{
  "num_hidden_layers": 12,
  "hidden_size": 320,
  "n_experts": 256,
  "experts_per_token": 8,
  "d_expert": 32,
  "d_shared_expert": 64,
  "hidden_act": "geglu",
  "moe_layers": [0, 1, 2, 3, 4, 5, 6, 7, 8, 9, 10, 11],
  "router_score": "softmax",
  "normalize_top_k": false,
  "routed_scale": 12.8,
  "balance_loss": 0.00109,
  "balance_bias": true,
  "router_z_loss": 0.001,
  "shared_expert_gate": true,
  "init_std_router": 0.0335,
  "lr_router": 0.000403,
  "num_attention_heads": 10,
  "num_key_value_heads": 10,
  "head_dim": 32,
  "vocab_size": 8192,
  "norm": "rmsnorm",
  "norm_place": "pre",
  "norm_eps": 1e-05,
  "positions": "rope",
  "rope_theta": 10000.0,
  "rope_fraction": 1.0,
  "qk_norm": false,
  "attn_scale": 0.177,
  "tie_word_embeddings": true,
  "parallel_block": false,
  "init": "normal",
  "init_std_qkv": 0.0365,
  "init_std_o": 0.00745,
  "init_std_up": 0.0365,
  "init_std_down": 0.00372,
  "optimizer": "adamw",
  "learning_rate": 0.000738,
  "beta1": 0.95,
  "beta2": 0.98,
  "weight_decay": 0.33,
  "lr_head": 0.00783,
  "max_grad_norm": 1.0,
  "warmup_steps": 262,
  "schedule": "wsd",
  "decay_fraction": 0.328,
  "decay_shape": "pow",
  "final_lr_fraction": 0.05,
  "batch_tokens": [65536, 131072, 262144],
  "max_seq_len": 512,
  "doc_mask": true,
  "train_tokens": 1624000000,
  "max_steps": 12174,
  "dataset": "wikipedia_en"
}
Below are experts of layer 8 (counted from 0) of a mixture-of-experts language model. Rows are named router (the router's row for the expert), down (a neuron's output weights, with its number) and show model dimensions 40-79. Each number is 500 + 40 x the weight over its row's rms, rounded and kept within 0 to 999. Numbers have three digits each.
Before each expert's rows: "raises" lists some tokens whose logits its average output raises strongly, later layers aside. This comes from a sample of Wikipedia text that the model never trained on.

# expert 196
raises: "ish", "ar", " current", "rank"
router:507487447447485497548534517470485490579495510456490501509565482579545471434475523488553482461511468486542457458517564516
down0:477497590507591535538527495468471530603486562521546529473475510491474505483423490449492509583507616501504452485502499477
down1:512506562469495518498448511454560463435519527518524506564464463533500466467483522562498568509468562511542475565528537470
down2:453488511467506507461597546524549452545480485468536517438408470452495569527442526491475487428492505448435522482500524553
down3:567514508543562501538523512419528476454545507537445485428479510482549489530567457532457456486546466469471450520470489454
down4:429516442447466485480516454490562487542474473501513486485513429465465514485585440526553479556462540468542508521502516484
down5:458473523498546556496561481501528456485485522509567479420593539527518489470551554548470497504441508483484496496451492466
down6:493519457501488466523422494478519445498473502516470517467475465535527504528510537478543541456567536492465522460481516567

# expert 230
raises: "|", " |", "-", "ti"
router:508484489446452460536510505418438530584503579493490540536585505562532468503466544457545463517449475475471484506519511567
down2:534504590433568581514487484482420452474495513527473499464411543453381496542467488516530550535504470532483474426579500588
down3:481487518498485511534507476529501553418539509454465501559506454427469507441517458530506531551524470493496433437486495485
down4:438460474487497471475542514557479513544541535489510498512483508546454535510527543484453523589474481412545554504537459543
down5:525425519492494457594555531581502507563542470469489548522538552473536529547507461509448459542528468473521473486573558539
down6:572434556556460525484515436509448470563502505527554529501485514498526544463540519440488491473498509520485484492581500493
down7:508525494595498447414534504432452542458489485509481445517482526566536462509513492439463522461509472506437520463499490469
down8:543464497491564549482523571512532599475542497521453483528503481382494535461475422604556490527510553455550555510505532480

# expert 118
raises: "st", "vic", "glo", "8", "n"
router:510434502483430450516529469473511501572471519507480524544485501543520480493474529438506446481455475450534496508523509545
down0:467539481527508584474513508515451484482527503494573541482449527493453551418498470606535426595559478474613428495520515520
down1:468495423437486425540505558509504469480456409488528440464475562494526555532551510481460378544492531509476503515507561508
down2:550512432475497422495470424605559472467543510479554559461460482522510506536473493471506522492516447509504542569530492533
down3:509521447546556573455474548501515413463565483498462526452483502494489526448553507533471580450582470530466523471493551534
down4:495464502499529550489613489483486539492507520455495493487520524484490540579484544552544446508492529486536523538444502466
down5:502536482557477473407521531433541448445556579519476467510469551462511453506576439523508475494511473529557506460489531511
down6:534545465528523498454549505476540465605444438478464462581453580514536540464509479534471596552540533440548483510431451465

# expert 142
raises: "ome", "ol", "gu", "car", "and", "qui"
router:503467425497472451527580469360514525551452547497472564476518457552555466478481515443550475451474424470571496514499544571
down0:440508428459471516494497575485468453544514516543432483491488504524472513480544585517482491532529511554511517505499498480
down1:532550522591494517522435511508490445564492447528472553442492578486414494505481493430460528498542519592553409521476601421
down2:469480485533490528470501494513422473524483452477548559505537506480456520494502527501509541472530486497524516503506476579
down3:437513469517474560498441451495499482486462542538526527461435472429517643497568436496534542502481492496539477492409508480
down4:496470553495537528545510606515448572480548543572531515506503523482518506486461495496559493538486464470437547487492524524
down5:517480538489571547544511491489504535535571484538490493484509544506439469472405505506583494413568511523495428493499441452
down6:546444448506497501517505466504458530437424444411542460519437466496528497454503510546573471588507484510504591464512449523

# expert 160
raises: "lock", "wi", "om", "wan"
router:466460446475489468521510476461479568546508543509475531494509508576515492451491533477481439485458443464537456558537512553
down0:419545537504459469475507557491495530498509454405490535408505474462494514501541522483465444451534417502480524520439511508
down1:466529543500613558489481462463496463493515457540519539467515472468528536504469468452545448522532452489511506490531473501
down2:520510494530503446572429454486520495491421504501512491494451540474483471537416503435512479515464536410534568488499492495
down3:517589499465529550493546502534578459440552465476463532481479497486538545463483456476584462465498470448507503540519589519
down4:551506475508455522520440550541441558530459477551479511478508453393404523470482476568523505553493495562455510443514480460
down5:505437488488520569599523460475522502564468483459542551481515494485489527451502584505537518424572508460444562507468549511
down6:549574489496528480485464495515464488513517484463581542493502536458434483524476459502488535457567509483482486471552524476

# expert 127
raises: ":", " and", " ", "\"", " →"
router:520565508468474449540545485438432517567457530531484574548549471597499497449480572497549521475495484458482506606474458491
down0:461493551609439547483455497427541482455464485524527515508503546500466528487508554485567458463513476480476513515458563534
down1:551453490527486527499503487487487483472531524507539464493482476484531555497515512545492457521503508588534418446492488441
down2:497495521484473535509545459536475441492503489537528469492472558477524507494519470558587543483501421519483473508459514571
down3:426581466490471499459466488445470482517484472503555525460543529497470460484532567457482501557497517453504517512515511470
down4:509448482432536442531544517563414466578558521523483540467489419511524499456522558522487444466550550557594545435514431392
down5:539511532445490464495511475497496497421461498528515544549543502524457472572539453522477534463486455454466479564511538518
down6:491543442493525479513439483502523443550536468496519506520469518529502436453447522554494433560514518511506500464470537451

# expert 71
raises: "te", "1", "2"
router:488444472439489462539536465473468487583490532469491517488532496542518452416458556455512443498466483491506486533497539569
down2:503532541472503526459555540490489519543585508490481454492509483497519527518499478552489534477544470528489567453442448582
down3:467498571491509453562478488487508501490511557550489457543498525470431503559512531533521498583512475509478513502429500532
down4:536551508430486504510490477486447545480397393496494511546553464485473452481532504541506460583538515569520514467531444436
down5:489560526457539514405480466487469469499487459476571476452464537543584552547427514514494558483502448463492564503503554506
down6:414474490468534608570498441550491586428534491464498453541507590545496443502490475471540489449518471514494467473481485484
down7:459485427490495461528401513523475477467529452555463482468495483539460444477500521452499463482515406487550511487542526499
down8:519384468550545507474461522500536451427486517554543536538524576515442484476525469521510494462467402510515518403437546519

# expert 60
raises: "ic", "no", "y", "ni", "ica", "ma"
router:489512483505525437476529443435450515512485518497460549550502435578493494479470504419494500473462449488468517528527494542
down0:504503519475544524513494505530536460496471557589496464512501474512537448511395584525486506494497527483461490532434584460
down1:564511446555501468524486485433464526504491596544548554545533453437527520489582476506446461523504455453479518540432551518
down2:550512435505478445472531593434432557565516470489504540419453494426524479547491559552476509460507524494501513485425557548
down3:528499466455491544540485462540466560494516492500484507503487503439471538485454497462454472514423520534510516550470475571
down4:562466432520519535432454450439491471447487456539565532466566446509537438448541468462496482552508415462435485510500515515
down5:487569452482542431437470481448511432484488490475525530563471438462495498481502544479502489478535529496544501398537508443
down6:560492561498497450524554477511441480521543461509458596497493475526512437487512489568511530531548534416561420481490549495

# expert 93
raises: " refer", " as", ":"
router:508521463435479487522536535454447481546529487497467579516573452590494518435454572538498496448475454507534464495484522504
down0:540485512532480540474375516529506475483466529531468453495500483450538458495569458551468500512461515431470438470445524462
down1:552502535560536457539526489444560538473511546444456507444479482544493534526469504455444470483493518428499542538486529485
down2:516435601526581425559502522548521498449439514512513534505483535448529470427542480480447547467554537518506472421488509446
down3:527457564509556476533513557580522490514487538468513517416499446448427508470520419529480450456547464467489520464507529539
down4:529504511504524491503540550472479504504539526493545485515538453526401528546471505477494502482458501499465492518509494450
down5:444507491516493502487525494455483498481521457501634474489519465452478568549529458451419487419484490457561472599556542513
down6:507416531430448520546471607527570490540513546473562534480498522537506460420472463570538553439463470470484521477492494551

# expert 125
raises: "a", "to", "\n", "b", "of", "in"
router:483501489450438479506543467399471512544529550472464473521581489473527444483454516424542439491514504495515467510449528556
down0:511532552436548523479469471514453467525473454468522513462456413535570510533497459462475421475512490571482492502495480454
down1:481505427523483415580496570525549541477515543593475512492368530461508464598481469552475519529531443504457490533382511527
down2:444504531455574531554503539512465565454523470582496524500512535498495496466465512474457452503500453490538501546521548503
down3:472547419451524494494399482602503478543561490491553487424532509451476449475431487477543442500463452461481543488506483510
down4:534501507553467478547442453515467466511574505554494518558551485508553512490504374502531490443424518460446510450532519543
down5:488494543452509522452512518433524495479467544496448455470468449537452510487567474476487470532533475487511534486505492536
down6:467447498509465484569582497505555524500535492464527492542551513605537540497512499475518495530537501466484567508444528522

# expert 124
raises: "or", "ac", "ance", "ador", "li", "ation"
router:594468490432528464522519522497426508575501558453480531525517422580512506432489543482568491411438481490535456529503495534
down0:456535499485487528510560417491493464483476529509457552428542479486479457514513476496573515561520516531400428510465472467
down1:515479544506558571523458410414455522494526507557526515489542520544509432484476519483502553492501454444497512512484547476
down2:482479491610560446458498520529505459476443453549516494500464488474520460468405564534478499489523556492512464468605476514
down3:485483501450543539478538557590513490438484523500456540426474520500420469500546513486473540514547511482456427511503539515
down4:540509482558465474501490435539504504506524507434513493444477562516516590531523481484508489487517543505508503463488461485
down5:489524546430583466511512520453505512557500491465497442437521415467542474496468501503551468486518460476447606556493543476
down6:516514521502579483470518528491553474574521508519471525550489558491500458520455555541498499584461535494473440511457565432

# expert 210
raises: "int", "s", "all"
router:525503447437492439504547422460494576572477531474493529519539487569547497442451527507526504463479427547516437466500514539
down0:477518464516475498519471456455510431526501469490455411543486537572459609517413487507469549502475557513473594492540409483
down1:591542498461481528586460598435563415488562491475378515475470487476516528498485548511524485506533523479447451510552476435
down2:544515475481501385504451463581471552474499505508511547551554534516536464523518507461595495485458540457462538555451423442
down3:527483454475478442503446495512423478541524461492530522474483429545557483528514499462474533505498572532537524477500530518
down4:553519489515527485499506563481474555470521360507472474502527497506426508557549517494467521513578540494469445524493463513
down5:477492472482540516499523544536510529488469519528482488583528514511453490479477535548527513516505495472519482437504458546
down6:524520505531508507584467534532499548610457513544437471524497509535513476439504476499548519449550481514450510539517433439

# expert 152
raises: "ena", "e", "kel"
router:465496495447503463551558437521460531601414496451502525528569489579558478458449539464537446507466521547512505556518512500
down0:495563478529492468453481495477515511493526486523533482516484501585563481415531434495508483498491529519594552485547461501
down1:547520533442447457460457533500522589481481447469485463457515495454460459599464395456494562465544380464514504457514487467
down2:523527517507466452485470416554548509517528507441459507499544432513526542548533489500497482500509414524503481453440502561
down3:455458493499497562490527476515524491500454525417444503517600486564506457548504475476382558524419479463535503480560477511
down4:534514563510443534596480511460555485503500542531490493533543478528541522495429507496518496417459549569496464509535495493
down5:465535550409453429483471530487385461561415499467499494578546469443536527458452568487560526442515469502513465536533500523
down6:524539539528471492502480502489575496491445408494517471467524476544492375589510488504506441517516524405469468472497486466

# expert 74
raises: "awa", "gr", "az"
router:522505506466499467546492487508451546561502534446466538535552477526508444462451541473545497464452474428512453548519500495
down0:475455454494513423449545516461561475549543528516499484531499452477480514483461480522549526437566488490535485488507478499
down1:504499431444467528479490480537482488446422477444474486477524527542516516469483556578543511574507485549529503537512540460
down2:484524486522607514548529468441488515527507467434459503515426496357448559519457483529465501527546516499510513553502466473
down3:536476475477485476550439501436477519509496505501484472470465466552464524454534401532491403513520475477469482566508509461
down4:515454435524470487448504532521474483493501482575485475506561535524478457501467628412514535471515531542477563523553436527
down5:463520493492482544576562509484519454518505542486420518457451450561519464555527466481462492508509554487493497478473505448
down6:615480493506447508486489542635517482483468516547459461465500486541451466572428486455512603485514470513458470534488537491

# expert 51
raises: "ance", "ould", " Perform", "ley"
router:527477422460520469491589455412481571576476571511437531507484501579536519521442555506508510454442452450550494499493559534
down0:465493505533558557450529480484519423508531440451429507534493470508508553540473518491584423535466520471557493503484524480
down1:531437534548519530557488488523459530479541509447504485462516484433512526488512444554531482561490567537489545471601487525
down2:437497519438497450504540480470461462482496505455493535556544488543560521525513519525560489584488525468483465606541418481
down3:495438506591545550547516504398504491481547537542514471405531455502533533483510504532438490522484498532500552490517459516
down4:456471498503496503585565506491504524526521433513493523425547507459517549520487571482558519441606471528512462506540550434
down5:567524507495504542461465523464498497529456537497540519466551574450542587486492486486508526502458493525491543504445399507
down6:483516493425516425467509520529509523615473470537456506513458466499517497578448459456466498509501472481485493465458519576

# expert 89
raises: "shed", "reserved", "ates", "aries"
router:533455474456492411517554490438515502530534529498441540560517438609491442464456518419494471467409476491504455500537493570
down0:502467507524462545555460508547553480527533511427496522497524511539501446479504451502474448515540535529437597491493424492
down1:528504458509509545499477510503540532487550491497574550430491502506530521436434541548469572496537521503486531434539551472
down2:564553510486488464498485604475455534450523473453473500567506461464506471446488392506540488495488475536504487444559579462
down3:475500513448549602474523529470462489559448481489454565535506527514454444540445572496517494511505565510494491494546422519
down4:485501485490430524442454490507566472448551524552501494458535520479498484512508496420528444513450525480481494501484521432
down5:582436485524506486502506507471474523569529466498452532562464465448431556526454503522564473537481546466464519501552571496
down6:482472461563468413566526523579540459502582465470496468463520526482585536533499448448475521531524508481503411456486506532

# expert 161
raises: "te", "s", "re", "up", "ir", "ug"
router:499512504442431426517531458474455554587528478444489516468521490581488505468482507476527424428521466426539447500480523569
down0:500564498491482541502487471525460528470574471541562390516544506508552509505472489431444491558456563531531540544565540493
down1:425541556427514494469476544484469505485466533508519560537400531487494499574464558522508528501521546453481424501501462439
down2:537472483476455449557498417486561473474524607491502573430463505490561498486485568515515469491477465473438450539529522579
down3:526502485609486499481447504491521408523549527471526492544491503466504543512412549499472479482468455460497519514515543463
down4:577520515519480476471470482469472480469495523446571533502509479540497490502544538500608530500546490512536578525528528520
down5:520512486522537485449477522518528487596528528547518488463544465487470577491474467540517507556526497498436423475475434453
down6:558555436492427505506529474486516483448552514531526514508468550526518483476538476534504479512510472500527498471483606450

# expert 246
raises: "gue", "ral", "age", " Region"
router:502437439484474449522628452457479563538508570459453529509497452535494487494428575519539446484471470500559500495544490509
down0:511478500468455493485436485505519479496471441544477485508486515478480541564505442501540495459549598445570513499522454480
down1:561440518547536467490468463600450549481515476488486532547520448474429415509443517517490539600504469455522506482467412522
down2:488482494475558438520473522491527483467452486559551520507463549420416511572503496480484469484532485506504460506458425497
down3:499528517574500473484522473473467521530514439503524523521522494508520539451503569438486515597507486485529445455427471488
down4:477479467505537458513444536487514509382456450564467500494459487459460540414462538496496475537504507516495449540496529490
down5:506494451517468514488530527583553476462540520466470525447434569486454432466454495442507539481498460499544494496512507534
down6:450509537485451538569491475555523458433512509538556532526544457533562438426461484513482503457499438513586506525433525555

# expert 214
raises: ".", ")", ",", ";", "),", " before"
router:526431502476477485548515479427500514494499558514499558572523481570515517516452533519522537479443460474524428506493501610
down0:511524502498511485530501570495484502461557491519491478455556525379538454536486484511457492491486529502584500482560448492
down1:472486539510486556479513486553431433594496462466570488500483497470416524483484503476471441483489468513493490545463586491
down2:412434495509536519467487477511497526507486597501487453501456498414491529444537417481485507489483470484508498468469541468
down3:514505556497547483505513513506540385477466525524439587514553557555432525509590435522564543500595518513495506487455511547
down4:468464528477508518535539476475488555543505430492476441484529554467475546504462463461471442541498523530503527493506498528
down5:531497497476472503517419540545563523467508469516467525544526497488478485487468498483512537417475482544531446487511483519
down6:495536509512490508557459488525378440523488496486539519450475478497523512484527551484490511510429494499484523421503468519

# expert 247
raises: "===", "==", "\"", " |", "====", "|"
router:443515469501470496492542454484448550526493573461439500479548434564504513450418552497540448480475495511514445537515471493
down0:471496467549478544484504516451478512383545548481542483469500500531485459488513512543516513566560465558478469496504487556
down1:569445505525525540505486442551497486474477479577454501500567487506452487512514488552515472456468460562484599475525458520
down2:499489452498521552465523556395519473567531487539508525507465562478536497557505516430548510527505473451523509540480467466
down3:506501549508515416440488565499496496539488456468498544518486506492516554521604545584556491538460467443487496549480432524
down4:537518427534529525432508503449476515482454522522542490519478526518555522438479522513516455415454498568468563503483521515
down5:529494540495513447477507461463483456469510477599577514506522536492473542548487561494493517498431441487502450447448504480
down6:465566491412509515488469477522506445463415502445441557579502478450468513527467485513464480564431534457562503478539457531

# expert 192
raises: "y", "t", "v", " at", "ac", "ts"
router:480501438439523500515514405465431574560496531492515534531570432530547470470486555492495486492468492473549465516542514481
down0:465570512568547535450517517581551495468476534486570468462527495529533476476486521498429473447473534485536568463523519488
down1:516523392503597531473489461575482531591495529536507519535514509505538564510498454470480556499495465495530493450424513576
down2:479507534558426455512520442465476522392521454522507539535472466486514496518486465456524505446579506499490508508463546540
down3:562509514502480476531500554492486525492551480452514477482549484497497482474515476440498477575531470523461456484479426539
down4:549480503522482504451523466530505515575504468343523532553509482523460488505513490454599533445529499463445533484460461541
down5:531516484541452540476518505440573555503502497527544554500527480445449507456444440492429508508520463553508500463547400511
down6:441509489508494446507482540416428478480439504532470471460560461492455510427509503516421452510520425482500520485482527420

# expert 19
raises: "ill", "em", "e"
router:480504456513439431549536455432429548543509512481485498513527466587490453437523555445531447517512513539560513474515513579
down0:555490547586531433525523594441581491483500500552503504499516476498441430460487590468455557494505470473522495512478509526
down1:455529548502499564532480498522541556464529541544513555459573453452477564512532477395479498530497452459546496479469475484
down2:472523471633505458465475439489493516482509646473466519578539484548470557473536455522554426512510524462446527494526507446
down3:533494501449531576549534527532523529506501410483540505501481515531502546469574443505586566457578492496571520483501518518
down4:507534520539465530512460567480466482595470545505551501515486575421512491535536484485532556478496587463500524520500502496
down5:503527525503543504568476421550472482495539451589529481474425463463545522550509487512502478566453555471527497461501520493
down6:500474499479503573515539502446478564490514473502505546499553470479552514507494473359475511482504498580491399511502540497

# expert 201
raises: "une", "etti", "Liber", "ency"
router:481464494447482428489571503417453514595498513461493552514567467565489497482433509466574502474455454464530401477483513576
down0:425455420493512496513454550489447462488451461549500542492521537454495541437576488558517536434556516477504483499556470516
down1:582519495431479514471444456584522525456471496521467517458474496493469487462483504527497498520549559484526577454521461559
down2:469449479494494448506439531441456534537459399417562518478458471554589506604559528498561506495504507588484457539480546525
down3:489554463489433441424518445510451523544454477521502528483505547481485496398470487457452528481549505556479533445511522505
down4:537478498490433465419495489549547490484487536599539588520513504479495551626498517514542459493481432480451559482511500511
down5:510509478421509490498494529556559492510537545509481491513517451473521526468490517579428578560537481431593446557486521526
down6:492485530530520509443459558500497482467506606499495495608539504470529478446439557495463476459511460496505493519568535473

# expert 122
raises: " a", " so", " far", " much", " de", " un"
router:516362444459517483549538493402517493509512532488441539536551461581532487459423536463567439461477460468547465516517479552
down0:495502534564579472465495584411526414446534442560536489483502486487516493465546440511558530512532506449504495529441474490
down1:510515455473532497495496555404469474552480502491484502428515493565505439428528510501591493496484496529480488487469542443
down2:549474537458471507480508531512491422396462408457548516561530554536539617428501594491431538564445561498504558466464542530
down3:554529474441458523472538441498507511543498424489502516400488460554459578493516534512516499448545563527530512484463508541
down4:495465577476484549419521500506553505504525546534534482464483558501498538511436521467532438505464441483524473460456536495
down5:459572547490466473473514478490518467492502474477494541487449516498454498459567519520505460469490476467457458505487477431
down6:481492496498497582465566412537431556444477520413537576499490480514510490514521498541468503476459529498521520539531463586

# expert 173
raises: " ", " the", " a", " an", " early", " May"
router:524485521406448469495548496480433525572458536498468551587527486512473466498484561462581477458455485515494466559527560499
down2:465437507478546523491485474534495571477552503552485453453462537575531516536471514483480435478510470515474522484474563457
down3:512480479444443453422481505460446550557500418580522570515439490483512473521593515459479527535475522552542480536526497479
down4:533470568484464474501477525543436544492465427546475491571475493563470456526442539561481518483467549523545456560531462482
down5:535507510511474489447542441514500458545486524484573509532475492430490493443381556505488488485499469510467448492533492511
down6:560479473527493477497488504501461478571509488512468472505527537544561423449423552514561490479449542555486564560486545510
down7:477487511549533539525467464504521472495509489408474442475480482558601466470504504512517497465499474495552475458460546429
down8:479436539538548505463514543562571497445471426524411495518498483559405460571497496475487458491487450500466531514548551543

# expert 236
raises: "ou", "uf", "me", "age", "list", "er"
router:560440545462490477514517512530479544538456595479449539528565470545513454437472534480530487514513505536545511553508512505
down0:480525447626491510460474505516489567496445474550455512560478464501560456522600584552446450590498528490499507451424539496
down1:505532481514436461464502495542401502537485492546469462514451547538451547559512532529543526468503474512489480440505463545
down2:529503449459410537543486566533508519526464539505500537497459466525488475492467395463566493501498486430564538530415497497
down3:484478529490535460426510489530531543417451577477446502594496549509518498468445546526458535517495548534477522523559524517
down4:486557508471431543514453553502465424480558464511462451443491607494486503534533520551498475486529463434528566462524539491
down5:566513468415575511461527442504539574515422473494570454482471523601513472488511492454488458485509485522540528426452467481
down6:458511541473555569438506503515458514523512499513487506511521444482428569601500543500430513483513513530456455503513506418

# expert 132
raises: "z", "us", "t", "me", "tor"
router:488501482480406464554512480513476522576492485477442516485545438662559511483458545485541448427448534486561516503481578535
down0:529434509543451437466498490523522517527481507449397524465468461494509463490552530562458506515600510448492482502455508509
down1:539503485524496529463552520456531490520513515497541492480532471564487521511552507439578482546500505488499491493522524461
down2:555495529539456480446522507465482527477536501511517531494492506520496501496533456548468527535521523542476533523503465491
down3:521534482464488540505505524524514534506446516534503489480502537435520444584548478557531502476434574496567445491538469501
down4:475456497418428470477502475519475559552472558549481504498595507483463492482486500495447503548483446523483500515462483511
down5:530567428517505540555556511531501549535558508551553510497497560442551549534586583506466470406484523522487421523438502560
down6:543495473562485468481522488464450473501497502530426551606496509508456457562421520558444517515478416527507513498490490463

# expert 163
raises: "mit", "om", "onic", "ate", "ous", "uch"
router:499488458477506455597501521456442550578476547486458521511545457559563496474482473487488490447452428493507549515550504524
down0:477524551520563514456498505512435515520439478489503503498486540515475462487518470474508524504515510530490515511539530506
down1:506472539462521593524459491522527482493514482478482545522509546541494526513524484471556520528445521558479525541457439470
down2:515542467544454492553527488572504469440497489454598518470512524547496532463495546548500497478454490522468500498503491464
down3:463492513557536579389439551467518555460500493427565524584592542452516472537485458481575482506515512483592514536529527483
down4:491492572453472488480494523479490458505507494499444454511447416545440469522492597557533504479581498543485474452452471532
down5:486506467525515511611536457482553509511509561537397518536476451502568510490515533544487455515497421525475523456585505476
down6:426578407498477514505485464460470556502474415507473524529443475433498496520503531515517507541516490570602579501485405490

# expert 121
raises: " the", " his", " a", " an"
router:567467476459468462565538506475480501541506526532489595508525438515513523495459518475531493465492431461519464534538524527
down2:480467514509551475521528457623575547451452448440552471503516518456514506516446455547417470537499472535460439498478502466
down3:543535529547466495430532455435475439450540514458561573506521514538466453552523539490515538514532440433522504500426533472
down4:570472534528497533545584549407491462533565459501526533532558445459523482517495517458468502484447476526582428561521530518
down5:444496470540611491546461496440526561507553498493465507515439546541463475531524517515533511537588472512565580487498580523
down6:466540513560490513535536467510564542543488517526509553517537505510509523560487519456566440497538447468434463519512493525
down7:465533558520446532520475507509505590473541516447509548451504455429498452504538488534394516513486559456526456506471537457
down8:502534531513554463547535494474484502498503461458543498458542505426482489477493536556581419536517457467483469522518451479

# expert 131
raises: "via", "bia", "onia", "lus"
router:534442541483467515533491466434480492580475507493501524558502437555530510464459498443481426491437473463517446529495547546
down0:572381485488563530550419453457491562481567466447588453482480494499527517491480482498512443496450496552522467479523518481
down1:514459450502475536493580511539484519555527474528421566519437536604467476524579473498525509533494504459536488526515477577
down2:510553544538536432534507527445482410536451485533453510475471553436559526459499532458481511459519551437598465464477549438
down3:545521503526557475464553516399492477448469428546471483487518507598598521502441551485426508489541527539521515511429480426
down4:477445504478506466448515442510498463520456503559504500545461456627529493464587489524573498491471470497491531481519445512
down5:476535547469408508527496488438472439504386548401524486510524514559519475511521489464579508478474413424565482489527578505
down6:493480491515553420501510510476449491465444593515532516401513443552507547443455504452478494494514530570474455500540493519

# expert 137
raises: "kar", "ca", "le", "cha", "je", "li"
router:564489449452513483548554480404429559565521494452475552503534460500431527445518540500582478488452493524568479479505501503
down0:493500539545515562546493504541474503519523503514487395446470529496449446488451495515445483557544429531495436449452448515
down1:492484496482514508526485482524510422479508478530535509443522520517482426511457515493470494520432461536491466543570521458
down2:452525513478520514497491596459458510489504600550516535538550503552529502472525586491425454556461441546416577517515484481
down3:476475492441483457505478471511451538525448514436587472531496505552493480401462507529493482503490514475504453496527500523
down4:579485522504438519496530501481494516430537438417430531478581523508424526495481493456494492493488546464543491499557472480
down5:504471494485500526506495542481428499543484467449561553498524523467482445499490525511522453463567521533434521465569555491
down6:510465512484509502439428551502520518490503509510506457588492413527539549490569374533526508494567511498451440470438457489

# expert 151
raises: "other", "o", "ologist", "stead", "g", "har"
router:520468432498498469496520479434469564544452549484469531518533474543504473497485521463505519489473500475564468494498549581
down0:574477432531411568484470555549476475500511439533513505482485450470542512495532506500516494443525506564573492467518592536
down1:539501488478568425542473551533492484509450562510497444523558448456458482526516473522517488491512543470486550498495454532
down2:477471521498571545457533452473483514520429479508518499468500493568489495454512472505533506493556467438502513518532488496
down3:474467523501463519507426501534517481474532525518552473437542511407501571552532466555552524564572521518493481520466482483
down4:503449506546498516449535563574546548481435558468467441503492541425487500484557463450493511507548480534501520583446460475
down5:581500492438439495483592561470502460559501480456483420504457416501570480521554471557514499460491485500433480552543500519
down6:480504489465493520470423480532521485488493539479431465515452506520491454508521454433560520467450508536474464572499533515